Weights of a small mixture-of-experts language model, trained from scratch on English Wikipedia.
Size: 14 layers, width 384, vocabulary 36390.
Experts: 48 GeGLU neurons an expert, 2 picks a token, a softmax router, a shared expert of 256 neurons.
Training: 389M tokens, 5942 steps.
Below are experts of layer 3 (counted from 0) of a mixture-of-experts language model. Rows are named router (the router's row for the expert), gate (a neuron's input weights, with its number), up (a neuron's input weights, with its number), down (a neuron's output weights, with its number) and show model dimensions 288-335. Each number is 128 + 32 x the weight over its row's rms, rounded and kept within 0 to 255.
After each expert's rows: "gets" lists some tokens that make up at least twice as much of what it gets as of all text. This comes from a sample of Wikipedia text that the model never trained on. Tokens count by the router's weight.

# expert 33
router [193 154 136 111 115 125 145 130 129 100 152 129 116  96 185 110 141  69 145 172 151 151 108 115 128 143  81 218 126 135  81 105 109 115 129 124 131 159 107 184 162 147 112 163  77 185 199 153]
gate10 [131 230  83 178  97 128 127 137 118 131 116 110 126 126 152 178  85  59 172 184 130 133 121 108 143 179 110 142 105 156 108 143  89  99 132 153 132 155 108 102 129 195 150 127 118 144 104 119]
up10 [132 159 153 133 196  90 125 181 135 134 119 179 116 104 126 101 120 163  68 131 134 117 152 123 127 179 168 131 162  58 131 140  99 191 158  54 114 184 139 140 125 132 139 179  89 112 147 170]
down10 [203 127  48  85 145 122 174  97  56 147 111 114 152 160 147  70  86 132  67 112 139 123 181 124 141 157 101 175 135  78 117 140 112  87 129 159  80 146 116 127 142 191 143 139  91 105 104 144]
gets: ",", " and", " &", " or", ";", " et"

# expert 23
router [ 93 172 146 106 149 108 127  79 157 101 103 110 112  90 205 129 135  85 154 169 159 117  66 123 151 130 142 124 161 106 180 108 160 161 159  66 138 111 125 119 101 137  93 111 134 109 126 181]
gate0 [168 162 152 109 205 151 112  89 119 109 176 125 149 188  99 120  83 174 214 112 160 143 160 109 141 102 119 150  87 140 185 137 133  90  89 129 178 124  70 133 126 121 144  83 152  95  98  94]
up0 [125  87  61 162  98 108 113 144 117 103 150  74 133 165 120 124 111 129 149 106  97 118 124 130  89 112  95  90 157 147  90 147 143  97  93  96 119 147 111 129 112 135 143  86  83 191  90 159]
down0 [ 89  59  96 100 114  55 106 155  78 155 158 151  63 110 153 182 146 132 206 101 169 120 120 153 151 137 142 167 115 127 116  96 127 136 178 115 127 174 166  69 135 152 143 100  99 133 177 122]
gets: " of", " by", " with", " in", " from", " on"

# expert 28
router [117 132 142 166 143 180  95 127 155  53  90  84  69  55 191 149 109 164 176 132 126 131 117 107 131 104 162 138 137 126 146 138 153 171 120 101 217 107  80 153  89 167 148 156  90 168 154 128]
gate0 [ 90  82 149  94 174 121 105 133  92  81  90 113 124 177 106 138 152 104 104 134 123  61 176 153 116 155 184 108 160 174 107 123 102 124 133 145 145  70 160 153 136 116 112 173 101 112  94 149]
up0 [115 152  93 142 155 160  90 118 181 156 106 164  93 100 182 116 135 171 102 122 148 143 153 155 135  85 216 132 145 188 196 140 107 151 106 182 127 172  40 202  80 113 151 159 117 156 104 117]
down0 [ 92 181  96 128 165 202 106 100 113 116 106  56  96 134 114 216 101  88  80  72 113 165 161  93 176  78 123 161 130 155 133 124 142 128 124  98 109 123  82 156 137 129 163 117 157 124 129 171]
gets: ".", " The", " from", " the", " and", " of"

# expert 60
router [129  76 100  89  86 131 135 165 108 144  62 134 144 148 137  96 127 158 136  96 123 155 187 128 113 121 176 132 118  93  67  81  90 155 102 138 114 120 135  79  85 129 130  90 140 151 112 125]
gate10 [112 142 137 149 160 133 108 164 153 172 141 117  75 169  64  88  25 147  75 109 180 152 164 152 137 140 167 180 159 133 161  79 161  71 100 130 194 146 183 183 134 121 134 184 198 108 122 125]
up10 [137 131 120 151 124 114 142 171 173  69 101 125 149 129  75  95 135 152 151 168 134  99 165  94  86 167 109 136 129 117 155 111 127 107 159 159 212 142 140 134 146  86 197 113 199  57 104 175]
down10 [122  93 108  58 231 110 127 146 112 112 131 104 122 111 135 121  78 191 127 126 147  91 160 169 132 121 162 163 116 145 157 123 138  99 111  61 121 167  89 108  86  77 140 191 111 133 156  64]
gets: " from", " until", " round", "man", "land", " off"

# expert 32
router [ 80 151  73 127 132 147 122 101 147 126 175 167 121  55 130 102 126 162  95 158 132 147 128 124 133 140  92 128 165 148 131 156 158 122 185  84  91 109  75  78 133 143 113 117 104 121 157 145]
gate1 [151 119 147  97 112  72 125 104 110 141 147 177 161  45  49 183 153 113 135 127 151 142  60 160 120 158 114 138 147 105 106 125 165 173 107 118 125  49  77 137  92 128 133 126 107 127 115 113]
up1 [ 54  97 161 118 138 118 179  45 132 134 128 152 177 104 118 135 215 148 128 162  80 139 152 109 137 100 188 193 144 174  79 137  93 102 124 135 118 250  57 130 193 133 116 182 118 121 164 200]
down1 [122  98  75  61 148 114 125 110 178 113 133 134 155 141  79  97  64 151 108 200 101  91 218  88 133 105 119 154 172 154 125 146 115 108 172  70 161 149 104 129 157 184 100 161 113 159 145 146]
gets: " with", " when", " him", " due", " while", " where"

# expert 30
router [170 154  73 158 138  53 122 162 162 144 108 101 135 161 138 161 142 130 112 135 117 172 126 158  74 108 125  81 109  87 166 122 153 110 154 119 155  87 117  98 114 152 174 118 119 100 134 208]
gate0 [163 111 152  68 136  97 103 108 175 189 106  91 136 113 111 111 146 130  90 101 119 117  90 171  68 122 145 118 167 121 140 124 150  97 150 144 125 138 120 194 122 168 154  56  84 135 112 105]
up0 [ 98 150  98 128 154 184 130 156 177 146 102 108 117 101 168 220 148 109  83 147 139 191 120 167  77 105  87 137 102  86 130 116 105 158 116 174  91 157 189  83  91 110 116 158 135 141 138 189]
down0 [152 114 136 151 154  97 157 178 115 175 169 142 115 158 100 121 122  71 134 177 132  89 155 123 192 163 130 128  96 140 138  98 115 121 125  52 129 195 144  98 131 119 112  90 122 162  69 153]
gets: "%", "0", "2", "3", "201", " km"

# expert 56
router [121 120 101 197 176 139 119  55 134 130  67 172 105  93 126 132 114  99 119 184 133 140 146 148 196 153 144 121 137 153 155 100 116 167 176 176  75 172 147  88 131  67 144 179 125 172 161 159]
gate0 [ 88  95 153 122  95 178 129 118  95 113 129  64 152  94 118 116 163  67 131 135 132 124 122 184 176 126  90 192 114 101 126 144  99 104 184 148 167 108 183 129 117  58 111 164 161 112 153 117]
up0 [103 175  62 137 154 169 135 167  47 125 135 126 142 116 142 119 169 130  47 133 104 111 131  95  95 175 128 138 102 148 102 118 131 142 112 150  92 132 123 127 169 109 158 155 137 102 140 165]
down0 [102 142 165 226 166  89 172 162 174 183 110 108 148 123 121 132  95 109  93 108 149 132 118 116 141 149 153 112 114  90  97 117 124 134 171 159 151 141 175  77 135  70  72 149 136 105 145 166]
gets: ":", " –", " -", " —", " City", " York"

# expert 36
router [162 113 127 127 105 157 121 136 114 125 193 211 134 122 106 145 180 109 109 130 120  50 105 106  96 108 124 110 102 106 113 115 106 140 161 181 141 106 175 137 126 154 165  92 139 191 190  64]
gate11 [168 128  86  94 168 179 160  69  88 127 122 154 127 142 112 112 138 114 153 107 148 119 100 156  72  99 163 115 127  97 142 161 166 185  94 131 171 192 171 126 103 152 122 181 141 151 146  64]
up11 [135 162 112  73 137 121 128 125 203 174  98 178 129 152 141 109 117  75 120 150  87 104 158  41 143 122 179 119 126 106 113 155  97 118 107 123 163  92 139 103 159 108 132 113 124 119 120 138]
down11 [103 127 171  98 127 130 118 157 156 125 121 149 107 148  94 152 173 128 112  84  89  96 113  82 195 118 161  89 178 162 127 155 161 165 166 100 113 110 160 170 113 164 196  76 114 125  67  81]
gets: " |", ";", " —;", " /", "%;", ");"

# expert 27
router [118 118 120 117 140 184 113 154 149 107 109 158 125 125 107 111 138  97 108 125 144 135 139 137 139  55 142 135 101 139 173 201  95 172 134  85 160 168 164 151 121 152 129 102 142 144 126 150]
gate23 [136 141 132  89 100 135 109 127 141 139 121 114 154 123 119 157 121 156 162 144 142 127 196 133 103 117 123 129 128 103 143 112 166 137 136 150 195  83  85 123 130 122 177 129  81 148 163 131]
up23 [150 166 136 140 166 155 102 129 103 142 112  70  98 113 156 135 142 103 102 176 137 135 126 121 132 116 109 135  71 175 124 102 106 124 171 109 100 111 188 177 103 124 103 171 130 123 124 126]
down23 [100 108 144  78  91 141 132 138  93  87  83 164 120 123 191  77 128 137  87 114 130 105 148 138 119 170 131 169 136  55 182 133 112  96  57 162 161  96 117 134 150 139  83 173 101  60 130 148]
gets: " ", "4", " .", "44", "52", "48"

# expert 26
router [ 85 158  93 125 171 137 176 107  99 151 179 167 160  73 106 155 159 150 175 103  61 101 117  78 136 114 111 202 127 134 132  96 140 107 151 128 127 139  91 168 156 107 191  92 210 135 152 136]
gate23 [197  92  95 109 131 145 146 126 134 170 105 130 134 131 183 110 120 117 140 185 123 172 107 106 115 139 136 134 129 155 160 121 167 104 156 162 135 110 186 122  75 152 105 104 155 143 124 157]
up23 [ 67 131 116 141 132 159 159 118 137 183  90 165  91  95 134 139 176  80 115 149 101 147 134  97 154 220  73 132  81 115 101 136 172 138 176 178  99 111 118 132 142  98 118  97 130  99 103 133]
down23 [203 140 141 107 158 125 110 130 199 125 120 177  93 101  99 169 125 136 153  56 129  82 116 111  91 153  99 115 146  75 147 162 100 152 107 165 119 160 128 125 166 180  92 195 111 137 129 100]
gets: " |\n", ".\n\n", ".", "==\n", "==\n\n", " and"

# expert 20
router [123 102 140 135  84 139  56 117 142 124 135 123 148 121 165 145 127 138 171 131 138 137  91 101 101 139 118 187 192 112 133 176 127 166 120  97 125 190  72  89  93 104 196  93 100  72 134 151]
gate0 [ 82  84 127 194 104 163 121 189 118 190 191  78 136 112 111 141 176 113 143 127 119 148  94 122 112 157 121 132 167 120 151 116 139 100 168 104 151 121  81 148  53 140 104 152 101 140 105 127]
up0 [133 132 153 145 122 107 133 168 113 153 132 138 102 115  97 125 132 216 118 167  55 162 185  72  88 107 139 167  84 182 117 124 116 101 178 134 143 155 105  72 127 130 160 125 114 114 186 133]
down0 [ 76 170 134 117  87 133  82 109 171 142  85 152 114 118 151 125 157 118  86 163 148 153  47 115 169  93 112 124  94 122 102  85 126 154  75 136 123 120  65 124 107 117 133 139 137 176 132  96]
gets: " the", "'s", " The", " his", "The", " their"

# expert 45
router [ 88 150 124 166 139 140 133  95 132  95 124 144  72 110 112 118 124 110 100 125  83 124 182 123 197 100 117 223 137 165 161 141 187 134 139 148  78 150  88 115  93 150  77 132 119 135 150  89]
gate1 [186 136 158  95 102  92 115  78 145 117 147 154 124 138  74 118  71 175 129 152 120  58  64 126 135 121 162 132 151  97 153 108 179 185 111  93  84 142 120 184 101  91 119 143 136  72 106 115]
up1 [ 93 138 101 133 121 133 152 134 118 141 146 178  80 114 147 133 150 202 103 160 132 147 200 186 151 143  86 100 115 107  99 177 128 100 120 108 142 153 153 143  95 130  75  89  85 156 144 178]
down1 [161 131  90 136 121  83 109 103 146 170 121 181 113  90  89 124 173 193 128 156 173 111 137 125 180 106 113 166 116  70 112 125 155  88 182 154 122 156 153 201 151 104  64 101 115 106 131 139]
gets: ".", " he", " He", " It", " who", ")."

# expert 61
router [107 158 108  85 144  56  90 133 198  69 162 163 115  97 110  51 107 152 118 141 133 127 126 140 138 144 108 178 116  65 132 166 150  49  96 109 114 118 136  73  89 147 113 180 104 100 172  73]
gate0 [154 136 137 117 124 132 105 142  68 175 111 132  88 161 139 134 134  95 103  99  90  92 171 143 107  79 135 175 125  92 144  51 176 187 101 130 107 141 135 148 112  79 165 165 121 148 117 141]
up0 [106 107  37 174 165 201 128 166  82 148  50 135 140 156 119 190 103 116 127 119 137 158  97 147 160 160  97 157 113 137 108  98 108 156 122  80 103  67  98 138 131 134  82 152 115 136 109 164]
down0 [126 147 105 143 152 119 147 138 106 136 115 154 126  49 147 169 116 113 140 115 131 163  89 159 126 120 134 157  89  75 128 129  87  73 119  68  90 147 114  91 123 163 137 159  81 190 123 117]
gets: " and", " or", " won", " played", " then", " but"

# expert 25
router [129 118 156 135 185 126 144  95 176 135 114 143 136 156 153 169 126 136 144 144 162 120 174 162  93 147  85 120 116  90 163 123 143 118 105 143 171 189 181 132 147 136 110 160 147 104 140  87]
gate22 [197 127 107  93 163 156 134 160 129 146  76  70 124 127 159 124 174 159 112 102 119  74 105 165 118 119 108 121 116 114 117 135 141 111 160 128 148 155 131 109 146 140  73 143  88 165  99 153]
up22 [152 139 131 140 149 172 136 138 105 131 103 131 136 146 122 144 126 102 148 152 138 144  98 120 119 179 169 164 184 109 139 108  66 114 130 191  98 105 128 112 104 113  84 110  89 121 116 157]
down22 [154 132 107 129 101 148 139 110 121 111  70 118 127 111  92 145  92 170 131  93 110 151 132 170 173 112 116  82 156 159 151 121 120 123 103 118  51 126  79 115 133 177 114 109 135 158 163 129]
gets: ")", "i", "in", "an", "a", "al"

# expert 11
router [114 168 118  61 141 110 155 187 124 180  87 134 152  38  81 129 169  69 103 170 196 105 133 109 151  93 156 158 169  92 114 111 116 140  78 132 154 159 165 141  95 203 109 140 113  93 121 120]
gate0 [129  83 159 135 135 128 157 159  94 178 182  92 162 142 130 123  60 193 135 106  77 130  63 152 126 165 133 135 169  83 155 126 121  54 160 117 143 135  68 129 132 128 127 108 149  95 109  91]
up0 [119 135 102 124 119  96 120 198  98 133  94 106 124 153 128  74 166  81 113 115  72 127 121  83 173 190 134  93 114 218 222 102 126 163  66 148  84 124 122 160 141  86 142 155  80 149 109  77]
down0 [107 137 121 155 149 142 118  99 130 139 115 100 158 115 102  81 150 125  98  49 158 164 105 148 113 152 104 117  72 144 162 196 168 121 125 138 192 140 104 171  97 157 145 129  70 128 108 153]
gets: "\n", ")\n", ".\n", " In", "In", "),"

# expert 52
router [175 169 149 136 165  82 149 122 143 163 113  91 122 139 178 142  88  88  71 129 150  96 163 152 150 156 101 108 134 130 122   1  75 115 113 147 128 176 125 131 113 131 178 112 151 175 100 137]
gate0 [ 93 105  83 139 141 173 193 146 131 151 111 145 195 181 122 153 131 181 120 158 108 158 132 132  82 125 133 152 138 136 133 135 101 126 181 143 128 113  96  92 103 125 180 140  96 160 147 146]
up0 [ 83 119  66 137 151 145 126 140 145 160 186 139  91 150 131 124 119 148 114  73 167 172  69 132 171 116 207  47 122  84 110  62 182  85 136 139 155 160  95 158 145 164 131  71 151 137 159 180]
down0 [196 125 150 140 139 105  98 182  73 165 192 138 135 118 110 183 170 171 201 125  67 129 157 168 177 166 128 140 117 128 103  91 115 159 117 162 160 181 132 157 157  79 107  87 160 126 109 110]
gets: " the", " of", " Of", " its", " de", " seasons"

# expert 2
router [ 99  90  84 172  51 114 134 106 129 144 119 105 146 154 169 150 162  66 182 190 124  99 124 127 172 139 135  99 199 151 101 149 108  96 112 118  96  67  98 126 149 125  96 132 120  94 120  98]
gate0 [123 112 178  73 133 100 162 130 152 117 114  53 144  91 137 103 141 103 180 141 194  75 165 178 146  83 139 140 111 149 159 145 104 120 103 163  92 157 150 147 114 176 115 122 183 158 126  93]
up0 [ 70 110 121 146 124 119 168 133 137 123  76 132 106 124  91  81 140 133 140  93 138 115 178 156  92 108 121 127  76 135 195 105 126 109 155 129  99 132 123  93 182 173 104  72 112 146 153  98]
down0 [191  72  89 128 210 119 122  92  75 104 116 131 110 140 131 155 135 114 211  89 112 109  73 113 116 111  86  90 113 207 145 144 101 144 151 115 129 124 128 111 132 108 144 100 117 129  95 130]
gets: " ", "201", "199", "198", " G", " L"

# expert 5
router [113 184  81 128 111 130 146 128 132 111 132 134 140 135 152 163 175 102  90  91 174 113 118 154 102 111 150 129  97 126 125 134  78 128 132 154 125 109  92 133  61 104 146 101 164 152 130 188]
gate1 [126 161 154 105  66 132 124 137 152 137 155 121 128  76 124 172 132 100  92  64 105 125  88 184 112 126  95 119 153 119  94 161 146 120  92 162 133  79 172 111 166 147 101  57 125 168  85 155]
up1 [157 135 196 168  95 135 113 127  70 132 109 108 113 151 125 102 113  68 128 154 107 137 106 108 171 194  36  90 111 175 177 136  84 156 153 130 182 132 156 150  99  82 124 119 148 125 135 135]
down1 [208 134 109 110 145 118 111 149 135 123 182 181 110 139 136 151 165 169 122 106 131 118 198 159 106  65 127 170 213 140  69 111 136  84 126 137 133 159 116  75  56 111 115 149 141 134  63  41]
gets: "==", "===", "==\n", ".\n\n", " =\n\n", " ==\n"

# expert 4
router [126 121 116 137 166  92 122 160 168 150 167 141  95 159 104 130 163 146 130 100 119 128  70 118 112 116  90 144 172 158 171 112 167  68  51 147 102 178 149  95 137 144 126 139  93 125 201 170]
gate0 [127 147 104 134  97  54 150 119 136  82 135 161 139  74 191  82 139 132 135 168 125 149 151  46 161 112 104 124  81 158 154 112 117  78  96 151  89 110 147 123 102  80 199 160 137  95 130  85]
up0 [ 79  85 138 180 111 158 106  96 143  57 163 119 158 137 157 119 186 165 134 127 127 124 143 110 137 102 133 153 113 197 149 147  97 178 138  88 179 133 149 121 162 135 145 151  92 104 139 176]
down0 [142 149  77  85 148 124 103 162 168 134 138 119  83 107  72 151 120 175 148 118 157 114 121  79 134 157 144 178 160  73 136 106 151  87 133  69 168  92 113 154 131 184 172 121  90 139 111 106]
gets: " in", " as", " for", " on", " at", " to"

# expert 12
router [115 141 154 112 165  91 124  77 104 106 110  85 129 157 134 114 140  70 148  76 116 139 150 191 184 159 131 106 112 160 152 108 156 126  96 174  71 148 163 147 111 165  68  78 157 134 144  57]
gate0 [161 154 118 126 123 152 150 127 164 124 160  70 144 115 160 112 103  79 124 158 134 100 130 157 106 133 174 132 125  80 122  60  65 107 125 112 164 177 123 115  70 145  90 145 160  72 137 128]
up0 [113 109 147 121 144 137  99 186  52 175 125 113 127 104 114 167 130 190 152 159 155 156 109 146 147 134 148 124 181 119 134 120 127 125 144 156 168 111 127 111 114 126 165  20  96 138 138 127]
down0 [165 129 102 133 159  79 114 121 111 134 144 109 121 183 170 111 152 120 165 130  76 140 126 127 131  87  86 145 117 162 149  92  70  74 148 111 176 139  79 117 152 127  98 123 103 107 131 157]
gets: "2", "3", "4", "10", "5", "20"

# expert 3
router [160  94 182 113 125 104 135 106 113 108  82 118 119 157 152 129 107 138  78 163 134 154 127  99 136 170 148  98 122 109  98 194 101 165 103 184 148 152 104 181 138 183 131  73  80 104 158 138]
gate0 [204 122 145 137 138 156  94 120 102 171 138 102 116 113 172 168 108 114  97 128 132 121 116 174  70 138 189 131 175 107 207 127 186  92  93 120 142 171  97 118 162  78 186 117 145 125 178 132]
up0 [109 132 133 156  92  81 145 142  72 129 146 151 107 114  39 117 153 122  92  89 133 123  40 121 164 140 135 121 149  76  86 149 172 151 105 117 153 114 138 159 173 137 154  95 111 124 109 140]
down0 [ 68 166 123 120  88  77  78 106  55 125 112 171  33 191 126 116 132 101 105 121 140  63 156 191  86 157 155 190 120 152 124 187 116 112 151 133 154 114 138 124 151 233 148 112 145 127 130 149]
gets: "er", "y", "k", "h", "b", "z"

# expert 37
router [109 116 152 133 127  78 111 110  87 171 155 102 150 155 120  82 113 125 169 128 140 119 107  82 120 123 144 159 120 173 109  62 148  69 109 142 145 148 148 169 174 143 118  61 121 136 133  89]
gate0 [ 96 104 163  84 138 170  93  90 138 122 166 170 151 103 188  73 138 138 131 110 220 141 139  82  91 147 183 127 152 126 100 116  92 115 187  92  97  76 142 109 165 105 115 104 191 131 157 113]
up0 [162 120 163 152 156  54 140 187 164 151  93 122 149 146  97 104 153 112 118 160 153 192 115 144 143 124 145 150 108  88 122 155 134  85 188  96  91 177 184 132 144 129 139 128 135 112 176 130]
down0 [134 185 125 106 150  96 123 101 102 100 109  96  76 138 121 135 157 161  62 171 142 117  80 176 132 186 107 133  90 101 125 151 137 193  95 133  75 139  66 130 160  57 165  92 147 100 205  85]
gets: "=", " between", " all", " many", " both", " than"

# expert 51
router [ 91 131  73 156  86 150 201 136 116 166 110  82 112 126 101 136 141 150 145 160 105 125 130 186 101  84 140 105 157 126 151 129 140 131  82 127 143 114 103 184 134 120 118 135  94 175 113 161]
gate0 [ 77 165 176 123 167 176 159 142  79 163 151 113  78 109 125 151 185 156 127 125  96 128 172 122 141 111 125 113  73  98 128 131 108 185 146  86  58  89 102 136 156 176  85 146 125 164 203  99]
up0 [187 119 112  90 136  91 143 120  87  98 132  25 149 116 118 156  97 149 119 136  83  97  97 135 160 116 124 136 141 100 148 209 102 147 184  60 158  85 135 114 139 154 122  60 190  79 187 146]
down0 [157 161 128 130  91 159  94 140 139 190 125 107  92  91 116 137 162  97 150  42  99 120 144 100 153 127 114 144 184 179  87  85 193 104 116 111 153  89  97  66 157  94 146  75 115 134 150 164]
gets: " ", "201", " Total", " Party", " Year", " Time"

# expert 62
router [165 140  77 126 116  73 135  96 109 121 157 140 126 146 149 146 151 163  91 118 104  85 132  69 175 149  97 173 125 105  76 143 164 131  93 126  87 144 141 120 162 104 131 128  96 124 133 127]
gate10 [120 147  79  65 117 112 106 164 120 170  73 187  97 128  54 110 127 173 153 142 104 149 167  97 165 110 125 103 107 105 104  93 162 117 180 160  81 143 108 158 135 131 131 127 117 117 107 125]
up10 [145 113 107 129  91 157 160 127 108  84 151 142 111  96 120 115 129 146 106  99 139 137 135 127 105 145  68  80 160 106 184 138 120 148 154 130 156  84 132  94 129  97  77 122 173 178 132 173]
down10 [116  94 167 108 110  85  83 126 146 168 136 151 107 112 172 122 141 139 144  41  93 112  70 120 150 129 183 124 112  90 152 105 120  72 171  96 153 101 149 162 137 115 185 131 126 202  65  91]
gets: "-", "–", "|", " \"", " *", " High"

# expert 39
router [ 81 154 115 102 139 120 127  84 107 126 137 180 123 110  83  91 100 119 122 144 108 149 190 183 155 144  91  71 129 130 173  80  80  87 162  96 107 124 141 115 139 130 121 144 136 167 133 115]
gate10 [131 116 144 114 135 105 141 136 146 123  86 152 103 151 134 120 145 158  80 109 111 182  96 165 123  76  99 168 120 111 184 129 165  82 164 157 168 129 103 118 108  81 134 142 118  78 155 120]
up10 [145  68 135 189 151 122 112 144 164 115 145  46  62  71 124 117  97  68 135 129 203 182 153 130 112 111 115 170 217  94 131 105  99  64 141  76 138 159 104 139 147 123 166  16 115 143 161 156]
down10 [129 162 169  73 103 178 146 121 113  89 172 172  60  88 133  76 137 129 169 119 174 117 106 162 161 146 164 185 161 117 152 143 225 125 161  91 131  81 147 108 102 140  86  71 123  87 102 170]
gets: "–", "th", "000", " km", " m", "/"

# expert 17
router [129 104 142  96 154 141  69 139 101 105 125  92 158 203 145 208 160 145 124 168 188 179 145  91 127  82 144 153 143 159  79  69 102  67 114 173 110  72 107 177 184 104  86 184 136 111 151 125]
gate1 [116 110 102  68 150 143 108 143  93 186  83 152 141 139 126 156 105 156 163 158 112 136 143 159 157 162 108  82 143 122 167 125  98 130 119 144  88 155 133  81 104 116  92 152 120 126 180 199]
up1 [ 78  57 154 132 146 143 171 154 102 165 139 181 106 124 163  74 158 177 150 168 125  97 111 160 110 114 164 161 175 133 134 148  82 103 102 141  67 129  90 130 139 115 126 121  81 172  96 164]
down1 [160 124 194 101 145 165  74 106 149 178 131  85 151 102  32 100 144 166  59  91 152 142 123 130  94  94 191 122 161 152  89 109 118 101 109 119 111 140 128 151 123 108 112 120 157  99 123 136]
gets: " of", "ing", "ed", " was", " said", " used"

# expert 48
router [183 167 162  88  90 179 110 135 180 173 143 153 140  82 106 132 108 102  37  99 153 115  63 126  72 120 132 160 133  47 179 156 155 163  77  76  90 171 129 147 143 110 148 111 109 116 106 146]
gate0 [156  93 150 132 111 123 131 105 116 143 151 140 165 118 140  99 148 164 125 155 114 117 137 117  89 111 147 148  71 159 207  97  57  94 149 141 136 218 140 145 160  82 144 110 117  93 175 196]
up0 [117 153 137 201 113 147 121 143 148 115 136  78 118 144 102  86  93 142 116 152 111 190  84  82 129 127  91  82 157 121 124 150  79 139 160 181 108 192 178 146 100  92  56 137 146 155 134 149]
down0 [ 96 144 110  91 161 160  54 113 179 165 113  55 109 125 117 138 169 139 114 129 109 122 115 163 140 144 180 158 145  86 114 191  92 157 104 106  92 134 114 127 137 128 105 106 137 112 110 118]
gets: "2", "10", "12", "5", "11", "4"

# expert 13
router [158 115  85 102 147 108 108 173 122  97 135 120 104  99  77 161 118 127 120 137 152 199 133  77 114 145 117  88 142 121 175 127 180 162 114 146  98 112  58  71 135  73 163 183  99  90 126 132]
gate10 [114 178 105 156 162 127  89 139 148 117 115 125 153 125 112 130 167 172 112 140  54 145 122 127 145  80  94 145  68 112 118 172 103 125 110 150 129  82 121 132 213 110 150 130  91 107 119 160]
up10 [146 135 160  96 149 155 187 100 106 134 123  79  89 128 198 116 115 110 144 157 162 102 156 112 119 114 120 168 175 119 151 145  93 120  76 146  82  98 121 130  75  71  71  44 145 163 122 105]
down10 [143 170  73 127 206 164  86 123 110  87 154 150 132 119 183 109 143  89  79 106 147 114 144 153 154  63  65 141  83  90 151 114  94 156 180 163 143 130  62 174  85 176  80 108 122 111 199 128]
gets: " |", "born", ":", "c", " was", " /"

# expert 34
router [109 168 159 163 156 143 170 103 105 166 113 145  96 185  63 152 148 105  86 149 120  93 147  88 166 119 105  95 124 138 138  93 133 126 108  71 132 166 112  67  98  88 130 103 133 135 133 139]
gate1 [160 114 153 118 124 128 140 154 121 156 147 111 118 151 138 108 101 104 126 143 173  93 139 136 132  85 146 157 206 111 160 113 131 108 133 127  99 122  83 118 212 131 125 125  62 131 113 122]
up1 [172  90 165 151  51 110 114  93 142  95 117 107 134 139 122 155 167  74 137 116 107  69 145 118 111 110 136 134 151  99  96 125 104 161 174 164  91 108 129 194 112 135  77  93 131 153 132 101]
down1 [190  84 147 135  97 186 108 167 123  76  95 135 105 117  91 140 137 131 154 145 119 153 118 193 170 127 143 169 115  74 170 157 222 149 100 156 118 142 195 182 119  68 140  92  99 148 172 170]
gets: ":", " that", " which", " this", ";", " This"

# expert 53
router [167 108 140 222 120 174 124 156 167  26 157 102 148 107 125 136 127 115 133 109 145 142  99 147 159  57 114  90 140 132  47 156 209 159 136 134 104 126 126  85  92 110  84 105 107 132 171 138]
gate10 [176 147 159 115  57 164 188 162 108 127  87 123 120 163  91  91 128 101 129 133 122  83 122 104  77  89 129  70  75 137 148  75  84 136  37 134  88 127  67 137 149 115 106 121 126  95 166  88]
up10 [119 104 152 122 124  66 107 135 139 145 103 163  93  87 114 112 107 127  83 134 103 145 109 207 124 181  87  97 163  28 163 150 163 112 145 147 141 132 159 152 145  75 165 141 177 150  84 130]
down10 [112  78 101 135 143 136  90 129 130 172 116 131 138 175 165 155 104  93  87 152 106  82 155 104 149 155  78 119 173 142  82 121  72 162 148 181 120 161 191  76 174  90 113  93 166  53 131 101]
gets: " |", ";", " –", " /", ");", "};"

# expert 41
router [157 133 119  81 112 135  98  93 160 123  70 145 115 114 114 130 147  88 128 148  24  92  85  97 114 129  97 112  82 160 104 159 132  97 143  53 128 174 174 110 103 105 158 152 108 134 131 172]
gate1 [117 137  92 142 102 142 123 149 139 106 157  94 102  90 182 122 152 145  99 135 139 106 150 139 139 152 163  98 145 166 147  63 127 147  98 124 121 121 150 138 164 175 120 200  78 139 168 135]
up1 [ 72 192 105 124 167 124 168 133 118 120  77 110 125 111 101 182  94 138 171 126 137  91 169  96 133 132 176  78  96 110 141  93 108 102 151 146 144  80 162 147 103 178 120 119 157 161 179  79]
down1 [155 149  73 150 127 116 107 107 103  97 127 109 119  99  95 113 139 161 128 143 160 163 114  74 143 136 182 129 105 138 139  96 134 116 125 107 118 117  57 163  23  61 168 147 118 147 116 182]
gets: "\n\n", ".", " it", " |\n\n", ")\n\n", " =\n\n"